config.toml
num_hidden_layers = 8
hidden_size = 320
n_experts = 128
experts_per_token = 8
d_expert = 64
d_shared_expert = 0
hidden_act = "gelu"
moe_layers = [0, 1, 2, 3, 4, 5, 6, 7]
router_score = "sigmoid"
normalize_top_k = true
routed_scale = 1.0
balance_loss = 0.0149
balance_bias = false
init_std_router = 0.00606
lr_router = 0.000686
vocab_size = 32000
norm = "layernorm"
norm_eps = 1e-05
tie_word_embeddings = "early"
optimizer = "soap_variant"
learning_rate = 0.00384
beta1 = 0.95
beta2 = 0.98
max_grad_norm = 2.0
batch_tokens = 32768
max_seq_len = 1024
train_tokens = 218700000
max_steps = 6675
dataset = "wikipedia_en"
Below are experts of layer 2 (counted from 0) of a mixture-of-experts language model. Rows are named router (the router's row for the expert), up (a neuron's input weights, with its number) and show model dimensions 0-159. Each number is 128 + 24 x the weight over its row's rms, rounded and kept within 0 to 255. Numbers have three digits each.
Before each expert's rows: a language model's description of what the expert responds to. This comes from a sample of Wikipedia text that the model never trained on.

# expert 41
Description: Quantities and amounts. Large-number pieces, percentages and quantity words after a numeral or about/over, such as million, 30%, 50,000, few, least, minutes.
router:109130112127123130154105148140136134154188141141098139143139109106100120124098098169111132111129137141173140141109135120121113101083156121153110120138117140101116136097138111091114102112139112147100134129116136135097133145125143124131144168165180142107105132151128156112101115167130116145104166104122146154133130133126128152118122127129170146154137137159120113085142127126146091092100078135117153177117101115137090140145114121128154115162130152164093157152149158136098151141131082
up0:090102141116141132149148153089164141152154175144141127138139164099146125085122157109128121146109137170130145118128111104142123068138141120131122139153142132168129109124119119136114118106093139140148116124150103128088131127162138154122126138140147138105145150105143127106136119185132124150128125130092115120111118111072129156051083133084142113150098094131133174137132143139144100190131120142166133111169082078060128124098121110125159182107107152155113143117110169138109178113130152
up1:101122080076068157116118208139169122122168115129125130110156146151117143107129083152095147133132099166125146099124186105110152139143107083124128135165115127127105180136113172146114098113139147126115111133134096146131135135112128094092137155131174190090112045101135109131115128151142134111164152105152100171160142163119147133135158126099128147162165128097164113127133157126096120106144146123103122123134128114132092167167118130102125106147129121124128133166101148128099100112105086
up2:131102144126074135121116133130146154104123100080123145122136108101105103107126151121109154110123118165131146145138112102134153113150130107086110125135166132123140139132164145120151131129126147108118132109167127100127116135135138098086113185097150146099090122134104092134154110112152090134155115128126101141152105153060147122101129137119184149137128118133127122145161122122137137104145190152102119091149097117118118099135134140108095147168136155124050099143135122122095141164149181
up3:112105135168174136164149141139179166135136131132107112144124125106130133148092103156094165118138126094161144101104170124153141166152149126120167132144144105116124127072114120169139104103117135163111110109126115111153108123141148080118134184126200178164119177130154127127103116123118127151115180114122141103110165143105109124105100153142112128094105111132158117106133126114098098135092143127178108132135138111136165113106137131160184107124131142125121100112126136182107169129186111
up4:095151081127129080077070160121144112180153148078124127115167132086121115099139119157164096098109142142182114136131116118134121102109128112136141125159131133117117082129129140142137152101118136147109121118153093103143129121150150135101092127141120148113096094106123107077168114104125132142175155172133168098113075113167135133104126164117150195140151133144127122102131164133157132099170116162104147137105121152123092154162101133132120125126127103164110122127144134152111089154128141
up5:120117116171113120118121117147129161132134101138107176167130125140117147143097096075069137142127135156105152111144117140125106165095115116106137117153093130129118152115102117112107085074133103124102096118076151119137120087132113155144142129101151157145112119127119121153133151125070105175093146127130140154166166132174066123110160125116137141099113094140123132162152107135132120116099135113174192172158128120160115121117087152082139098134106131104138105139137146123110102161123100
up6:107138117140112154114111186120135119140123137131138171170133069130103087113131130116124094113110142160119176113112180140124115119133096117127137132157144130133107081114110126144156151103127117090113130150141146112117146148126159145129113117159171121111120152143120083145083107140057131130122097114124118109115138165165094092118139135175136147151182140145149121111132151147120128101120111099115133154107179102128079115109115094122130136151162058150116131139138121120127108153129099
up7:139128115115095135117146160130105141149107160144090118112196097113141101110117121145152178099131148095124123136156107119113138113170143107115144075136077154168127136135158086125153128135132139113142127102141123086162122128182155119122112125120164164158162128123146117088153082116154167166139070138143113125109122157117176147141115125117130112112115130126102137178063172132127106112130144171110156118100154138153127126118138137082117136130150147136101118124121146179092143110128138
up8:143136108155095141118102158111148112140163095154116142124132088160145109149069145133163151148146134153144147114120136101123118123124160088138121144077136125113115134160167095080090120131134120163118074113134121132109150097104091119133118129112145139140126110133127146137156114135140114154126127150132202194155134134112121157141149127094111123136147133106093120157168136078163123154114140113110149159123123131110125088151093160093102130139104134181108156118137143127143123142114087
up9:105161105133102125148153144123152137172152141133111122163092136133168174159114126118120126131124107154144107072148140119112123117110094135128089148145117124092119148111162133141122171145146128167157097137109139140142099115116147087167133147143112095121148084128115123082118111117117146132129136129083139170104127134150091130155133145128159183140152148084136152102167097122137098083179146113118158126131082175146125118130068182130158131124120146158150085130141112119163140161136110
up10:101133156124117177165164145126117149098097132125122147131118120170119145091124092119144141127169153157133156131135087122108172116112136118146128142127115135127158136092164119120121106096137121078135134104104131139186074118129182149158173117125150054087153118135157124138131144148149118127070146143133098121091104132150132126102094114112167087108103139104103135158174116104112116110105173154151139106140125107132115118148129149110120157130114132108076122132170123150103151088087114
up11:135141110189103118116143144118127102119109126141118145132150153105164157142148121132127153092121132141105131107120070134121133111114119145133139124129132140132113126146142157122188164127148102116156140137093143171123114132122145147104106075150174124117119148095070162133139141126142175141137137141098182115115122086136117185135164141170087098140125110192122104124186119112113085169153113122119183171154115144115082123138103109142101153125124135124098124137131143159155111139121130
up12:129156110129080145161053087150157136122155126116122102129127135117088121122121156126147143128110158127124072071143148125132127115126123078120055131137138099173120149129126156116125173156120200119125131113107124116150129118148109086120079116183127145109113136112094049126132110121134117175161165126117141145113133128127072116122161164109125125109139098120100148139140114119181131124105098093146140130120104105101102141153108182123138073091116125142161092134174134102132118163140137
up13:119100087135091151148116126158112156151142124184135128180170152122114131144137143150124166177161125117102105127163177094116118100120129101151104132146151120142078141089145127129138056090145143153150088103126132123124152142140106109119116121139142123128109164141164081149152096107116110209136115101135131139141153132125150107112136156087104153110101106116131172141110094109089125105103122133142139147143098122163128139147094117099127145087100118134098091151133168138142134140139164
up14:135121131158131120144092158151165084170151139125126152082136159084132134117121114125109138163143128094157125128103149142115103123088122158097148086159130103110109132121132128130075118127107140148088138102115147101167118122166145117091135144091144135155115139099157097117092142111105097142149144126103120129169114115155156148093126123124137127085117154133139131118118114163122167121129117145089108162129127108147098148098125110105127085169121169147131093108161147176176135139154145
up15:110148103118121153110126130155134126133143114092141128146106090140121074131106137136144165068126134120170168137110177112111169156094107112097132107124113144108133104157117139161140144092124110128117116088111126108157159146136108145101151194150158101116132116133121179125110140142105117119126138109123116154162108177107093151140137141150165110115118124144082145133122149100090120118125145170150120145140140088141099101108092114151113126133156103142153145146179118181154132129160134
up16:072083097112170162139116132078158166095124142150120106120141118143145098109150141148124105142130113145061157111140154146146147110145133176139134110128101123118140135129146132113100080104132124099124125135110104089144157131156102132128145075140154185147132139120141130100137111135182110100152126114108100144125115154120161189098110104160115101103127155144155180167102085102118147091124116107119106133145167116131093163099092083156103139176121144138143110130120139160132098146121094
up17:136130093121160120102089143140148122121169123139146096135172126147097094137119110141126127098093124139105126113105164107109147093118126106125140171116112126153131120103197152093120086100148098166129128164155114110133094096177115109121108148119105110131143114108180132168151160137160131129139144074162165144109115084119117163138127181129149138119127098118088176091134142136146123114143136135147123129129121111159110136118085114082115143131144115138122148133151154143134175127086157
up18:146116074118133133093144097080110151127157151116138134182135134107108125119123144126130079146094148121112141147112120109125134154128145102136122177129127157170096174154110141112115141133150146084107132119136163155128133109103113085143123126133104157086083124102120146165114117163139143097125150139155109126098119140112119101164132101127130135132152118153091124094155121117148116116112089137107142172156103114144132145160169122105083116133186085170165136111097165121157154150117109
up19:155148109148128126164123085097144130175130111089138200125099132123169115163115140050114143117185135117131184123085115149179109156124146140136103082119170100146140112115097101120148108160116149116150144129100111154155162130094145108143153106156104093111146123143121132140123098126065140127098158147131133135136140122142114117143099179143133116164117100112148120122134146121123140123120153130161127092101113124105139173146100148164086119115070101097090142130123154114145124098140132
up20:120140120169098120155172131146126128126129120111086122120168163135104117141124140158126158098114167131127117104124133160095106119113135102166129140067104110115179151147158131145097130133163131153185133076126117109100134145156125134145078139145154149131129123169142121127148154157160129141132086140176112165172105103105126152137175109098138077136102111114145122139108160096145079142099094116161110123131147121154151159148109172135124118150147116140075121132120101153092149119141124
up21:118141109091147147097090128139177128110088132105124146112141146177131118142130095095160109147124113139111158110129124121146116101145141104131099124098099137173121136111141104161142071103117131087084108141121098151156138156093103131147117110146152112148127154106148142157129099125142097167105146133131126122110084131083177148120118125103130123150111108144062110153166139132151101091146087104100134129145197095131107088173145126174128159091156111122109109151140162146128121144135125
up22:146119102183142136119106177148143098128133141167124123119156117126148157093125166116137144123102108142132103081104110106168089117081147123157151111110124125124117126083123150115116083115084163115136130136094122108123155151126153089125118140141143138158107108140100083116129153115113121141117149085139120181138144157138125131088126098133091131090143155088188113133167111128130139117141094136103123136131128147134162131131094118123138157170192177131144136091098115136159116123144135
up23:162105127126119131087117136102151151152136128146147148123130119123122124120154130136173125161158120155150135124086116125149163140120102106112143157147140134148093144101114152122120122102133108103108122159145142137099098147104147168106142098160141117118083136137157129148114147144122123117087179129135140127096182147098116129106137113106109162132165079177130127109165153112115113081120084144109141144147097127135091157112085117151111118107115136103097112159127153113120110125094100
up24:087173130141178128114123137118118125144153148153081127128142143087114143112153116146089088078097167119134120100143145143127119137125133105107086159090154139111116126093137130171150151195151142174149108118125147128137143069118074128145125185183127122098112106088146134101131129153109128176124131149104136093127129131113115124199131180136141140129116089150097122141138103130161144083098111135131159154157128141127120117142124171147160087119143079135107135122172097136135168139126165
up25:133124106170132121127133122133156120168157164134120132113122137156143105155103110143133143105164161167095120073121114099138106179093147128108126145103137124144140135085125105136083128157157114154100110175155131155122102110116112115121144104109150136155147137103155122117124135088136166091106148123146145095139139148144121104124113148125126155102164114139156132173108111104148145126101103121144154124121105126150111162162112147119174161142135135184105106117147144109124113116134084
up26:105110101102106105151128130158151167141114164128129150123154170131134101171099077125158154137115134140125141169091138125136082170168106127112107168126139109089139149162137137086136125111129124113144153138132102124092137102117153082122127131149135158137091110156124157137128059095139123120083117166120090118152155149106099162085127112106137146176117141123177086132119115114142124126113102156106117110146115101153115150120140157065109135132159103160105131129146107096140148146171115

# expert 30
Description: Numbers in table cells. Numerals, dates and short codes in sports and statistics tables after a pipe, such as 0, 21 July, DF, ENG.
router:106149109147107113180114142119126136150162150173111097158144136097135130121111131170126121130149172095104128139121094123133137175121091126121106138140131167149105141096133132134139125105140156083134120122102129097101122137125142178118128143126170145132094120140139133111169127158125130197132153127126069178115114163110085128075097155139081108135120132139112122120130112122087136113114131138142144150183154126134109140158112109119137129120129154156059131142079141182103184171175105
up0:146106108165119119125112173104095130126127104132139101124158153097118149151115148151155110121134102117131100140139092132138134126126158139123118139136149099173126124073133121137136149144156142127135127166089103106188085116138135134095116142131173141155137147110149099121128123124122134159142135143152119128119145123111159164140124099126107144150115158143105132139121090154148164136138094141149144123159140160136128189125123127117134099155159133104138140153136138127162130087089143
up1:163140114118144097125049145153129142141155141151158161131152192114107132142119153151116133148112141105102116156155164131122133137101122147144150091152135141108141146135176163110147175105140147124142135152100110117097131129157176120104102163144102151122099135168084142158143112130141132167173146087144154141150105135125089141064094130134118151122100144086122116187143094142136122108151105153142166142140124129142153146124127103112104105159182147133106153116120097145113106130157133
up2:115121134080104137145151168133134186152148159157145103130087115075117134120089110171119100141126165100111157110117105094087120160113084143143134121124173091146131146109129102130111126129148152123113141132122114093125095158122089132114156112151142161109136126115164166149180137150151149145111126132119119135116138153118143140137142112121167098138125186110121114117123130141096177138171147116142101145125176131175121100129092140147157089166153165124126122141121145142088113165130100
up3:160099142114086135118116151115130136136183126139113110144137115120156133184095129140127115114139195101126174150122103135129125127112160128133112129097139139156183107125063125105151116128076152155125143179147138123174146094145138139107121131146152095140147134123131153104132148122103111137149141133147084143134070084107128086130153116164138089149070117115111114152121122119150109157156112107170092146143135124132117150100128089125155137120125134171133172135131185144107149094151140
up4:151114102134155101138134119166103120163113138104119122181161152065150139104100166122133105129157127119195105160123127135181133134110138117093113085151119132172130118142108129135140129116080123119139157165112104111152139143130129136118114145127135095122121143135127126105121101151110156182158124102156115106162072111102136138101138140152075102150099118131100111110058094161117109134106125115149142136134103076058152115121112122128145127147134135133111132104130155174111107182173124
up5:127139114152115117115123109123130133122107171119108121154140150145125110115140109145137093128154097138106109156109178100060121078137144105111133104137133136161138106104093087120106094163103104058122110130158113184126089094135122166139132105118150109152128103079132125137078121093140122139139120151104147160133109127114172077122140135107092123126122124146138126100138152125154094127148132141107156132146145098158117164156113139116150125128079152132125140103159177162122095154148129
up6:101132108080154140165133144131113134128179103159109142125136073140123101153142123117108174130146120099160114111146098120129137152151096130083141122121126176142138188106105085087106154141144102155098131086139095109139116144085147127135101153104138141120106180122127111126112122174096082114082177116134106134106152159182117138083099124127150132117123156114105126118126131106084075124136119122144130151130089128136121113124131140116086121153117109109114127142149104114112105150169101
up7:119115135171116145102153147103115139126159188073073118079131136142157155132103150153097086126082125120095105111166123143127092107133142111130133142142144143113161093109122144133118171174087135140135097133120063132140092102109126166136140109099137134131130125124078158127108179131170139134131098153128113133119079137138107130108135145125119165136101162120133166110112146134174114118124100145141109147142141122103168120163148157143111078125068138132115104152128114050106145105100111
up8:182089143108129138141135081143127160102163161122109112136124100120099107147143137145129148140160156120083136147144114121123144144135135079095084146115097140133116105203152152149149134108132191100098123194110081128115140108132153165151126132132098132102108124147157162143141097107125153163127110140114085179091145115137111122111098159135102129122138116123114131157150120106123131160145156168164164116169164075157134106137120105128098171123119130130117111143131113127114146085165156
up9:140134148106150141097130110142152167147147141132131117107177125154122143148114156142116126150099121097146110136134121108100099125120131102124153141115157099117119167121153143111140125150119143125120120154128176140111086120120127155128116132112100138158128158133145077085146159172136120145180151121111118149129128153103113132135124143129119178148151146115076098093189115100137127135159122134107130110142119125115107107125175120084117072101124134123095152151171108107118181108136129
up10:137132120139071170121116089140092117127171098115113120105125174152140154135152120146109122132152109093117118149144133133132111141161114123126094129127080133106128119114147146136100117148158189091103124137108137164148129128125114136092166076082096161149154114179131157121146119150110096116120147147162114142081130157148117070134090147161159165080104147141091145114160134112109158142133158158118131123131120098151135105135166191141130161131101145085170107172087099128145127117146121
up11:122096135128058138145097104130136134202177142154104104081122129127165154142148113148111136121161133108098134116139138114120127159162117121092137172124133104144111102144080170164132141100123143158115156123098126137110124130141133112177128116144143127117132119157129151135140127168102121143155142113138102091145122142144108126077154143156112170118160130141143133087112102153146086162118114121143105111114131134136075124098111104121149133116083117130156159106122131104108174138135130
up12:124124120160134126132158115128115125118153118128166108141108142104110107102132102133159138078122159100118162171152104157104129157149114121144092123128146147137158116135149128135136128099169097105086180124101079077134129128096119140153132124092097188115088123138142141104164178184102108157124138145130130106092086169122120132104164139115130130163107133161103095156122124130116113112119168143135110130157141090125103118168192093166108148118122112133161113107090160133117124168163164
up13:136124132161140125125103130113120165119118139110106117154118140103130121134143127143089121107096201118140127111085119138132137108143179156150140138152115123127143104134152099136125108110113126149140155128138123108112086122136106151070111127113158152143101156126120121060171117146154152092131109109143151112110142160091169096164123136122133097129113117160096161134145075122155110110167078147199148118134123109137098154098125096124173115112125148144116139139109104109124100143183166
up14:135091097139130088114111143156145132131126138133156128164127168160120104129161128129092161131134100160151158084116112122100179091120146129142112137135132099103126124141107122139113093149160111144139151180086106110154119121148102131090087130142113167090104093138090169114143136141137171133097129133128144110149142152158155138098133128188106098150078148120124134119124132119107133153096122131138150118163091138073112151184136108110109126115114117107154121161123132151137098162094154
up15:139165096139116151129101197123100119086105087124154123139136132129120102108136078129102118126115094143131136184122095142165147155120130133126160133141165105135144146106138154133181118143119124158118139144145145167124106152130158163133162149112156151156109134094094129113110152149058118071099125110181065118135150142109150115121098113142165134156122128117135134112163065120108153110170115148160168104106101135063104128100112119118121068132152113143091139102113111141099106116146137
up16:117154105130144134195100101152142125142127128150111082128171158164054113131156127141109135158076142101122117113132147118071155092114115156138105170150146141158118104106115127150112118155120134096078113138119158106152101129122115127063145129160113161164150119105105091146133136150151114122126098124103122133123119127128146069123156142132127102111162195132127100137127117161118130122106118154149118126157143115137102092095117088135143111137119134130080163179156178178145101157140144
up17:132150130170137162116115080149158159169130156136088116113159118165111137142162148101083082097100145120107147135116145121096127173170107131113097110130167118128164129127111094148131148126152133131127129079097140116120142114099171136097135097161106127134139116140104134101139155128079129095154110161127103142099132167152062065121110144150120145116143144133136086106119182130144139121067151115137104125127131156146097096095140153153137098140102139131145132107142131123172135127136105
up18:116136149122164108129119123128136113135138130121160144168133101156138156170101117137140174180139115103121091105123176108145127118183091155141162086094111126097139160127119115126130126094162120168095154143138066145095125065092152117128123099125138122101130134130119144097147136132076125144161142114193119125105153148141146143135095138124118170138128144148087126124134141122104138173159141104136115133113107147131129113121092113122130172137090111130179087146120130125137133165124146
up19:126108148131164128144060140104120091130087160146122117169081146102090137134083166141113099179148101108126108101111130122133151128220132119138130120129149111103094092124152120107110161129112173125142111141118115122153126118095154181143125154139145168132115094113112139113134101157119098146135132138116137158155118114112125129184099124058091098127120128110104155122153119117119131145120107155148153137148147153114149145093101183153115099124104136137110137103107091149078142106155107
up20:121188105126151119167148101118119096154150124181103124161132120129119114153150145123084128116147114117110120120117124115100111125158138170173146118137152146126131152156126141121182142152152166105131130118094099098130129149151128162136168105130144131135105129126128138088128188153127125142156118176150108148094113169113116150129136134147095157136157121128154155097121106127105120120150079135124144128105120126111169142120144110189138140116089135115072140147093133143102165139179120
up21:128123099167125161120156112126109133162097140143080106156167146176122092129135170147099160116121157099129109113110102109110124104171128135144144108152145127101104154104099155078129155137135151094114112108112099127093153154177157107125120134087126125105077123122099137093129132128121091138132140131107088156119159172129171138133117149137114187122139132111155116131110083139113149135127091147182168127137123137129175119142158147137133151121056138115083139122138142117126132150154118
up22:082115122095162132112108140145124140134138137118140111085129155130101141115092102152151167156118141115090084104170092142121095145138138153122151108132171169153126093123157186140130127115137194127111124152142139134068105110143090110119154119160158139106155098161144159153187132127122140131094159134098156139109112139130107136094101126114120131086134130128152117156124143162166129099119098144126144133139128139110123094144118129145120132150153097137108123125108137155063154173090173
up23:117165104116132136162158099117100144116163137134109118163093122107135144147142091149133105154087142114158167070119152112110153167121147099155131149162117095143128146128179131119095110102114187094125142103095092089078128156097138111112111189117106145138083088104157108120160127116156149182133114108168180140089122154091140100122111132132146127120165142139137136145102137094106105097122150154198102172154099116152152148134182118146102127116120115129108157124139097153099144120194111
up24:108164151158155147128156127119071131133160119102084144150130190131113120146121161114147138125066119127123131100124090105117161128121144101113154130141111124156142108131137127096129140157119133128206141124136161148140130167159118143140147159204117105136110107139116126085131167095141141126138096188115182126117166116125129085114131128129106133135120172120102154118101153116138116101116071135118144170127145190120107158150141144140129065138162146130090127082146117126129138102156163
up25:150153119131133140115145135108132142156132149127139104123116149151124145166167126168130135120123140091096153145136098115115141186117130159119128128145144112121157106173141148133138133122158159070100135133130124106140104153164140120096145186161157128114095126110158159099140177149122100099109149158116096139073150168110089145101144150157104138155149192120101134132096109136107151104122115137160127139144125140136101122121136140147131102110143124137140171120123129152068117117151147
up26:099166109113140127174111109105119158117164135144102129118100125139109119162157099143091069172102150123100115111082173141113129152122119112171089141102075116137122136155164111125113120100159136078153137109088130117104146154110126143157125091132101112151105114137141136132193125146105164133100126126133103153072108144093129112148074165121121110110133136118117159102146136111135163126118129101133115137090157161126078112135137119134152169107094102160084148137097081138093131146163111

# expert 17
Description: Numbers in text, tables. Standalone numerals and the leading digits of larger numbers, in table cells, scores, years and measurements, such as 7, 64, 15(73).
router:112153120097124156179110124163116171146117163155120140143153144111125131135055107149134127184146136092121161128117121145083124149130141112111111134130148170126117074093123130136169134163123125115107111119090143120121124102101162119111129144170142133152090114144147156125168126165119121105115122148146105151126121152124115077120067140095115150151135174138166144107148120168112112128072135095131144134150162116139150120137115099103176107122134118138083091145161137173134181137135111
up0:155148133151125148142193132130164209146160154121147130163080106145124132122138138128120128125103123160090095120107119088106146170130137140137137117134117131092116130131111139109158152140125117125140150097133160162112141109099145113173107155104129130142110136108130158155118129142105127130117119159130115151115134162141116098134111097154057138126154131130120059074135106127135103085109119145109092134113178166150123145132152121132130071141113119139183120156145086127108147052165148
up1:100118144125112150108196097139098193113064130168143100136140128143133119147093145143156115162093165126079147128108138156124144133095132136109116118128126103156136118129130170120125082112156133075118116152114110167125122158109098169131148149140132131164114161139134113173166128130115133092095148169106103122103132104112106123127109130114115113118105128118136196128144151149081146071089122123147146156178128162139113134090122072147107132180117079132100152125122169171104160150164117
up2:112116138121123108113105176156130130069154135133127126114110154116124124160150118114142127154182104131161111139131146150142099143123122134113114128161147136135139114134146152119115112134136136150083140106135126124143123082123168143152123175124166171137125131153131166110121127128146108153095154152115120096107156082128106149140187131118112172143094123092112103097172091105150142130148061099101173100191090127104140098089132155142147108137166093142133099110108142139135132153131099
up3:113177108136122146167137145083119128120167135146126115102138130121119187094116113178141116154147113089122106132178128143153087159115099138112109165139174122151108103129161101088125106148127088129130138112108113124120134141120127128138139150132132129169117153167143123098115118129142157104124164147153118114074152128098141129115089114084087112098134106130151155139151132121128111148110152135148141138145132171120116131132200135113118099142138109148102137126155137143081131132106134
up4:125099128133116156187099124149101141115098082122149144077141130123156155107113147165098098210147140108140099131148134147166130152133118080142109113110118125125115087120137126126167140147153109121125122113100089127184150143142108101105138126165136173155136160114144113163114116143130110133157171159143107145116145119133140103121092134109114150133089173116097123125148095145152124141076114110114145150122148127126156132118171170097182173121142109117109074138118109141157101108108137
up5:127128115110101097181125108155174117154134150145110120094153135131117167136113159126107123093145121093107118150097145154111118125104139121104130130156144128134106121144106108105092109142114159113123098114130118151113095148122184093106101151120135132150159145161132124144150069115124136125123097161114110147079136134106108114108106161114127169128123109098107135085110161148085151154104102165143122149116141119141169153103138141097126107180113115098125150147137153136117183167089122
up6:132163096110071133160114105156123178131147123115165127127102150108134130110068139160134129155113099078124137156071135128137124114135104095165130137110140149104131094137167107136127086135140141116114158107118117095151131121120158097124145137135114132156076080122094170132108102124101106121167116173119111160120102115115152121140123131115114164125129097118166135101129133133130100152106113155105100153126116127160131147128149099116155098122117157151152122127138151198135107134127133
up7:109118151114139127180114096137128133129109152138104097113145111130101075113144128122164158138060123157152112124132139101095148132171117110129136152154102160165107111162140133133057126091137145146136135148070154150101123159097109136126103113124107134081131123138126109129098107121179133140111102100133153176095123121087150136100200136101144115073138122132116141113100128160135089162088167149118134140174124123142108117085112136145128123110157129115137159068126136120073147134161097
up8:127111161125118096107147122147122137134153117109123107179123124161142138157073116126134132126136176147096161123111084153081102128152129150095200111143133150093091119128126166179115102151141116144109142137117102153156142102124136165148107137120141158166128161136112136110172121116093117112112123119089123107089121128130105107159143130169187137147165138115156143150135081103133156099146131134161103117162115179149129125093105159164125128124148140119171207156151169125086123125155161
up9:140152106149098109088122128116130098154142106138099152132102102127081141172108158099138188139117181092137150118179097121128158181154129119075131124127139149131151113145184160120114106143141132138076163148122124097126147164138139107158159110184142135120116081162111122145189124123112140161074124177109155113103100122118102109152122131126147128143122091139132110118155137130172141103112138136120179109126153135158134148136146127165114170119124119115121132115113124142133105106131098
up10:116104125123146166096130157117129144118080167177121116137142121125131159154123105155147108128162144112086146148170121169105118158146138116167106119092130119112129126136121155115138140161132128175120101134137186130124108135109150101066157166127087117139130113097114151139135146154129122104117116138153117125115130129161124117119176110138096143096138155139087111135115109133129122147104194099088129091131147151113124149126127095103142105121107108141115129127116190101124187103066090
up11:103065112156152111149115174136140153094082116173175116094114157078117152104118124153108104144089154116110135118163120133088120151115107164148148102075138120138128106121127140105164115099147133121101113109148156112118109128115156124137115124113108141139132159138146148124141158126148129099093170110121099088092143129149150136121146144138142158125150150148103091107108133155118158101106093084117142166125165113113136130113142084141104143169150137153128071192115118153168152139154111
up12:122115125109111144109156104124155148151140093153116120109149099118137133134123133126162140149118128109157140163101150107125176142130094144118086111162131127147178123158124118124078076100140101117135082119103158108189117152044147123125149120126146125124162093137154150115163128159130164093072121121141121115169111138126115137083171122141135127123120109149115104121157138111076081097123144140151121167161141117189131140101145111123110149122117130103115138094121162126093085127143136
up13:138131144137126110149110144148153148133136133113128131099142109084140102170180152148124121148184118144114154152108137120151161083138183140098140136114175124121124152116138189111131182125135167094118139141097107133138085102148126098142102138121172106100105081130120145111111138154122133144124113147066113148114090143131135160183121147129063125157117125113109106131164071105136112132116094091151146098140120101129096091142120088115129107178151135085141138129143113147139095104139134
up14:101136118113125128160112129115152169139100124134123116154102074131117141114118127141076114097093105141126141131134143134111158146089124120125161101152137139142116163170101146166107125098145113071106104131112141123140131170118071134076103121119086151092113135096137124102147144147124151095131141124138107179125110192152141126115143097118136139098131105176176126149124111124114146102115143147170149165125136139105123158090115087106167130114143143094153127149121173123124121188192138
up15:121171088093149112154077115110127113071114120125096059153134102120132137148083132117130112087122131111138088133118093132135092098151130155108132092114165149185159099090096140183160122119135121095094119134142152115166123137139119138097122159111101129137160122108140181118152123119107149089137117077127103123138115137114157122126146123187149133087117156157119086155079070185117138118148129129107120151150102201143137109142099135115094124157124108127125142111126125142153119149141122
up16:126151123087105172175091109154134118139093158152168163130159121100159193144119119125168131094147107128117132142191127162106142136131129123129083171120151148127119125119170127159152141136114113153137129108122114155120111159106145084118153144087115109164136110126138144119092111175171128092130156147164120153114126167117095141093111134145138119120155130113110153114105155136156103130109147114098147090156113132135132112153141112141177104128114072125103101106162124091120119146112123
up17:115133083130111125162138141120119149133112121127152165162123130114147090123138106137125089111108116100086097129115126102112110145151117125090100131118144131170153123155128128138144139141125130124136149165058153095142120118159159133110126192108159114121094136135091128112076105123126159103143150124115060125131129130117099135097136121130130145131099092152127099109134139133103177166102118154138100126154154121123110119089137098129155103115138170152128172134160148154119159085157129
up18:127119089094126153172117134161114136125153078121128106137159136155096120115078118123124119164132155116144198121115104153119127133160089131147122134137135112135155139136142131111120144151126147126115146132094129104114122119162199128102108158155094134121078178161107163116124145130117126155125113087133093164091111084149133121118094138090133139135095187105135133114126108132074148138170119140174105138123135119132138134149118146092131124158128157117111130153139084139143154164121118
up19:076131117143132127106107140154166144113125137120149111163131129134103172133159112147131116126127139131151129123140115139105142112120117144138133102142155171166097111130125159159165092145108084117138096120115158151109112102116089174141122134127159132132147093120119116111139122152128149175110167129106135162108131141108168156123145117135087107166144117178109138110100090117137109115087090122103155105145140174144093115120081106136146128162082074110100102153125116158140173123152144
up20:107123158118121131134124145152131126080113109140122173154171128100145093099103124128110114119180136149166084187134131117108143164133131089126086105097149158125115139106123129122121131120082132108161096141104109104125119141127134183145130150123167106151111110164138182144127115175135117163118123141180106178152130132154154137119138132100120102126086121164078132146132133115110162136129145127167165138124132080154104141167093115101132154147131125133071146156141112154110123101165109
up21:126147136132115085121143134137118167182182139122135106126142143113127090137126155108143118122123156145114136168112102098118090138102144134116167100107098154140144121123110151135095095148099142062136128126140128166127113124149118121122128102158078134133123139113095159172157113139139110108137147128123150113102153139116136134146136117106128128147149087137128096144081138074127150151108124149117133104081167129119088163136123152097111108130127188120135202132137149134117140139154145
up22:135153139185125110102081118119121150134111135123205130119100099132149157129111179108137154133081156132100164140152128071134106075133171177145125140082174129166136118138109152142174157180129131127143092158108133123095125094125114162118125141128139128074151106131102138132151178120161145096139146136121146114157138098105080104159111124125113134173132125145151102125136107126150133106124116094141128160080080118103109129127125085079175125138105168132113135153146143138141172135146140
up23:107128097143150136113142115126131152073140162175197137079112159146130141105152116112140147168125151114142116151117108117126135113125135094138081123111076142146148106112155137148134168184157146107128137133149151117133153120148098137147155135158126153156167129164132162096132127133131128117104123125138151153138070174145096150104121141117092106137131153100150122142148120172105126127141095100079111123135097095169146140165148177133112151107178144123126120095090127181161148112108161
up24:104155135123130101112118152098096138112121135135106121150112107172165117164152123117092121146130179136151135112103117099155156097132144088124179098122107116137052161100121125100090113116131121153114131088111131112117142155086152139100176126125179119146148110113097114139132100141107108119103118118119164108088139114081131144128135164126133114172148150127126116154139120115096144124136170139156160151124107147120131141119119141127130140125164129135126120144153124110119135091150085
up25:143162126105112144166141133096079122132118143115128114105133080108117115118134155129112101176128121098156116116126153136096162124141086099158076120155143129117109086125134100115116147120118154126111125166088172136142159132165131149139095126150146172144113106100175101131159151182067126096197103126132115101147137141119106075172097122130129160130128142115126175133133139177113154138054143169133130144110130167151119111138143084123109122110151089170108147081142117099122166110111130
up26:080180118130144149121114115149124149084111119129106153126135157182120129107111168091163155111117131112119105148127083144067126137150167118132125096100110159106140089094132118163093111120131089149138116110107105117141151099098089149136135094132126136143130107156114157135125128157142107135105113115138164180133130147113105112170098125131166129143105121169135121120175128145139141113111176149122133122141126106139163158136140108141162100134116103176108125087131181134147155110143130